{"n_experts": 64, "moe_layers": [0, 1, 2, 3, 4, 5, 6, 7, 8], "balance_loss": 0.00579, "router_noise": 0.1, "n_groups": 4, "groups_per_token": 3, "lr_router": 0.000601, "n_head": 6, "vocab_size": 32000, "tie_embeddings": false, "beta1": 0.95, "train_tokens": 283300000}
Below are experts of layer 4 (counted from 0) of a mixture-of-experts language model. Rows are named router (the router's row for the expert) and show model dimensions 352-383. Each number is 128 + 24 x the weight over its row's rms, rounded and kept within 0 to 255.
After each expert's rows: a language model's description of what the expert responds to. This comes from a sample of Wikipedia text that the model never trained on.

# expert 32
router [ 99 111 122 149 129 134 153  82 146 117 129 118 146 101 114  95 151 162 143 118 155 150 121 120 156 147 160 166 114 113 136 116]
It responds to: Codes, digits, symbols

# expert 36
router [147 124 127 139 156 125  90 167 100 148 116  89 102 144  97 138 144  86 159 171  96 140 125 143 115 103 152 133 146 132 147 142]
It responds to: Determiners and row starts

# expert 61
router [134 126 138  89 153 131 149 129 147  91 135 116 103 154 148 124 120 141 150 156  97 126  95 134 137 151 136 132 132 125 132  89]
It responds to: Units after numbers

# expert 33
router [118 139 126  91 109 192  96 147 162  99 139 129 141 112 139 129 122 136 157 136  62 114 142 137 130 139 154 155 146 182 140 136]
It responds to: Consonant-cluster word starts

# expert 42
router [ 92 144 123 124 141 126 152 166 147 102 143 112 133  86 140  93 138 145 118  99 132 102 138 129 156 140 165 145 140 175 135 132]
It responds to: Word-initial fragments and prefixes

# expert 0
router [128 111 134 127 105 133 149 128 163 118 124 145 113 144 109 116 154 160 154 100 134 128 136 143 128 104  91 112  86 106 138 167]
It responds to: Clause-linking punctuation, conjunctions

# expert 5
router [102 111 153 103 112 126 129 106 136 123 159 109 146 154 118 118 148 158 180 128 131 139 102 101 172 108 143 138 101 130 172 148]
It responds to: Numbers in tables

# expert 2
router [139 157 158 148 129 132 112 106 135 124  85 163 124 159 156 120  98  67 121 139 152 132 154 139 143  96 131 114 116 146 110 159]
It responds to: Line breaks, heading marks

# expert 41
router [118 134 145  97 105 146 131 125 144  81 154 118 145  92 159 141 147 122 129 159  85 122 106 149 128 115 117 127 131 118 148  91]
It responds to: Table cell nouns, numbers

# expert 47
router [128 145  81 111 114 138 123 158 133 113 137 121 133 171 111 144  70 104 121 128 139 134 136 113 107 165 133 131 180 157 168 122]
It responds to: Non-English text pieces

# expert 8
router [112 193 163 136 131 130 116 129  91 120 102  94 129 151 131 102 143 148 149 148 118  90 131 134 149 124 127 148 167 126 111 176]
It responds to: Name starts, capital pieces

# expert 34
router [147 105 135 122 128 119 111 142 111 104 111  87 105 101 107 154 152 156 142 140  73 111 112 159  95 106 117 110 162 137 136 158]
It responds to: Determiners and possessives

# expert 30
router [132 144 133 160 164 151  72 131 141  94  72 137 139 145 131 119 159 121 147 142 152 160 164 139 111 124  79 122 130 139 106 159]
It responds to: Line breaks and headings

# expert 14
router [181 127 114 104  92 136 144 110 165 122 157 135 132 128 110 164 149  89 144 153 166  89 148 110  91 131  81 132 123 113 126  92]
It responds to: Subject pronouns, clause heads

# expert 53
router [125 119 106 159 152 134 131 146 119 155 137  90 136  85 138 114 108 129 159 125 181 164  86 155 118 159 138 143 149  76 122 134]
It responds to: Capital letters, abbreviations

# expert 60
router [136 127 117  98 115 128 173 122 165 146 108 155 136 153 142 152 111  98 104 101 110 135 113 140  98 125  90 118 154 158 120 141]
It responds to: Common topical nouns

# expert 17
router [101 153  92 177 126 141 126 102 122 137 152 164  57  65 110 121 134  88 113 150 128 144  98 163  74 147 156 120  95 151 162 100]
It responds to: Table pipes, parentheses

# expert 29
router [113 152 103 149 133 140 130  91 112 138 136 110 112  97 137 137  93  90 137 130  98 130 126 133 146 130  97 146 147 158 141 143]
It responds to: Foreign name pieces

# expert 37
router [106 101 138  93 123 129 150 121 187  89 139 115 161 126 166 135 169 141 131 130 132 137 114 117 172 134 133 151 131  99 143  80]
It responds to: Numbers in tables

# expert 6
router [145 143 182 164 162  89 143 168 125 113 135 166  93 139 131 143 125 107 124 159 130 135 114 131 141 128 151 110 108 112 141 104]
It responds to: Infobox field labels

# expert 54
router [ 91 145 159 106 118 116 149 118 163 145 156 123 167 134 108 158 115 104 157 129 141 139  95 100 143 123 132 127 113  93 153 163]
It responds to: Commas after names and dates

# expert 18
router [186  67 142 147 171 149 124 129 109 163 158 130 126 136 100 102 105 112 116 148 158  71 152 121  80 152 112 136  91 122 149 110]
It responds to: Table pipes and list separators

# expert 46
router [150 104 155 111 149 128 127 139 157 157  90 112 115 148 122 102 131 162 120 165  97 147 107 126 118 120 147 127 118 104 140 136]
It responds to: Sports career verbs

# expert 55
router [138 136 107 142 103 130 145 139 120 122 180 151 140 147  62 147 143 143 103 141 162 106 130 108  76 128 124 119 129 129 124 131]
It responds to: Field-label colons

# expert 27
router [112 144 131  80 111 133 165 115 164 118 116 153 152 128 139 123 149 112 131 123  83 135 119  98 131 115 109 129 121 142 117 133]
It responds to: Determiners and possessives

# expert 26
router [151 149  88 107 130 121 154 195  93 160 126 148 146 131 117  66 117 136 144 112 141 133 129 129 132 158 128 169 107 116  92  83]
It responds to: Titles, abbreviation periods

# expert 56
router [120 152 109 104 161 173  96 112 105 107 156 115  95  93 111 124 125 143 115 135 153 118 137 127  55 124 130  96 168 122 144 128]
It responds to: Months and verb completions

# expert 10
router [141 134 116  97 140 140 127 158 105 160 135 150 114 138  80 152 117 119 123 138 118 134  98 133 155 121 153 173 136 168 137 105]
It responds to: Time and date prepositions

# expert 23
router [ 98 140  88 141  78 118 135  82 112 105 149 143 131  81  90 146 120 144  78 146 166 125  87 181 112 121 147 137 172 158 179 127]
It responds to: Sentence ends, parentheses

# expert 7
router [166 100 137 159 102 128  98 110 138 162 123 164  85 100 130 144 164 155 161 108 130  82 141 166 115  94 137 153 151 114 114 135]
It responds to: Personal and place names

# expert 13
router [114 139 129 148 107 142 118 142 124 121 107 143 115 129 118 136 102 150 118 128 138 171 152 123 140 148  83 143 152 137 151 145]
It responds to: Mid-word fragments, foreign names

# expert 31
router [112 138 109 154 126 130  82 124 126 101 162 135 114 119 137 111 145 126 112 115 130 110 124 158 138 128 146 125 144 130 132 106]
It responds to: Verbs and prepositions in clauses

# expert 24
router [187 131  90 114 123 147 111 108 138 110 109 188 142 103 157 152 153 115 116 146 113 127 161 124 154  87 133 154 125 138 112 180]
It responds to: Name-ending word pieces

# expert 11
router [142 107 115 140 110 133 128 181 129 124 123 144 155 192 155 103 108 176 164 146 116 191 111 124 137 149 148 102 122 196 102 144]
It responds to: Proper and descriptive adjectives

# expert 28
router [146 101 101 119 156 116 110 158  96 174  94 131 131 108  82 100  96 113 127 133 132 145  94 123 106 104 171 130 143 100 156 130]
It responds to: Prepositions in prose

# expert 3
router [183 107 126 149 121  93  91 116 133 163 137 145 110 137 106 123 182 100 157 137 124  84 144 138 121  82 125 160 136 131 116 140]
It responds to: Proper-name final pieces

# expert 15
router [133 134 150 132  66 103 146 125 140 130 123 134 145 126 166 174  86 174 116 103 134 133 133 104 108 177 111 107 113 173  87  90]
It responds to: Time and sequence words

# expert 44
router [126 105 115 168 135 125 135 126 142 140  97 108 116 170  84 157 175 120 146 129 166 137 126 130 129 167 107 111  88 161 152 138]
It responds to: Proper-name head words

# expert 4
router [148 111 165 143 154 149 106 133  94 144 106 127 115 143 115 103 126  93 124 120 131 141 145 137 109 114 128  83 103 131 117 109]
It responds to: Table cell separators

# expert 62
router [111 154  92 147 139 127 139 134  89 154 123  91 112  99  79  97 110 139 139 129 177  94 115 154  97 145  87 143 111 104 166 168]
It responds to: List dashes, of, parentheses

# expert 52
router [ 95 170 123  85 116 129 132 159  99 160 146  94 131 141 145 116 137 150 122 154  77 154  93 147 131 120 116 156 122 109  83 131]
It responds to: Spaces and name starts

# expert 49
router [109 169 116 142 143 143 136 107 116 156 117  75 165 132 156 113 107 115  79 130 147  85 155 143 151 122 136 173 112 102 107 113]
It responds to: Sentence ends and headings

# expert 21
router [123 153 104 127 102 141 109  95 125 145 127 117 134 110 104 119 116 120 132 135  90 124 135 131 133 135  95 120 177 157 133 154]
It responds to: Name-opening syllables

# expert 22
router [122  59 113 119 164 145 125 128 162 123 143 108 170  80 134 158 107 163 151  89 143 148 114 135 157 143 145 107 153 111 129 108]
It responds to: Section and field labels

# expert 38
router [169 145 171 123 137 151 142 107 124 139 138 147 146 135 136 159 128  76 130 131 147 131 149 124 115 155 119 113 121 105 140 150]
It responds to: Common nouns after the

# expert 43
router [171 123 129 156  85  78 120 169 110 126 142 129 153  82 112 146 161 171  79 137 166 148 131 158  97 118 113 157 116 134 131 142]
It responds to: Copula verbs

# expert 63
router [119 156  99 158 129 119 115 155 131  83 113 122 107 143 139 123 163 156 101 139 135 158 113 117 125 149 105  88 111 146 114 109]
It responds to: Descriptive adjectives and such

# expert 57
router [152  86  87  99 142 119  80 142 109 161  94 130 143 167 160 120  77 114 137 125 104 129 134 127 113  92 113 127 109  62 110 109]
It responds to: Given and foreign names

# expert 12
router [108 132 103 105 139 110 123 115 138 142 145  86 123 155 136 133 136 131 118  83 103 109  90 125 120 114 148 148  97 116 111  99]
It responds to: Years and dates

# expert 35
router [126 121 198 126 178 122 127 131 158 119 158 170 153 161 150 102 131 124  99 157 130 134 138 112 131 133 131  99 138  94 170 109]
It responds to: Infobox and list starts

# expert 19
router [119 115 203 165 126 139  97 129  80 116 145 146 137 161 155 101 134 150 164 121  84 128 122  89 116 151 118 113 101 100 114 130]
It responds to: Ordinals and quantifier adjectives

# expert 40
router [ 91 114 110 132 142 123 106 137 131 106  90 111 120 112  93 146 118 120  73 149 149 119 148 145 109 100 147 132 135 136 126 109]
It responds to: Verbs and auxiliaries

# expert 45
router [125 136 172 125 150 145 132 100 125 102 147  90 144 143 142 100 130 122 134 127 131 127 167  97 139 126 136 104 120 104 163 142]
It responds to: Nouns after possessives

# expert 20
router [112 103 168  87 157 130 126  73 123 151 150 124 131 143 158 170 127 157 125 135 172 125 131 136 138  86 116  99 156 128 137 111]
It responds to: Plural endings, group nouns

# expert 16
router [121 124 119 110 150 133 130 161 108 145  94 117 157 171 101  90 120 113 127 166 134 151 108 140 105  69 133 114 160 124 131 151]
It responds to: List and table delimiters

# expert 39
router [105 125 127 164 138 137 140 143 176 127 152 125 115  84  99 152 143 148 136 116 115  92 112 152 147 148 155 100 132 130 120 150]
It responds to: Table pipes and punctuation

# expert 58
router [ 96 125  94 140 159 146 156 104 118 117 120 182 109 105 116 132 147  93 102 104 115 119 111  88 169 130 139 109  90 167 129 120]
It responds to: Mid-word fragments

# expert 50
router [126 126 131 103 137 113 127 102 128 115 137 139  77 140 168 112 113 107 171 122 121 113 156 134 140 116 132 152 151 148 134 149]
It responds to: Word-internal syllable pieces

# expert 51
router [154 122 131 163 119 108 129 119 144 133 121 136 131 168 139 165 111 116 127 126 139 182 160 102 175 151 152 111  98 106  78 126]
It responds to: Title and compound words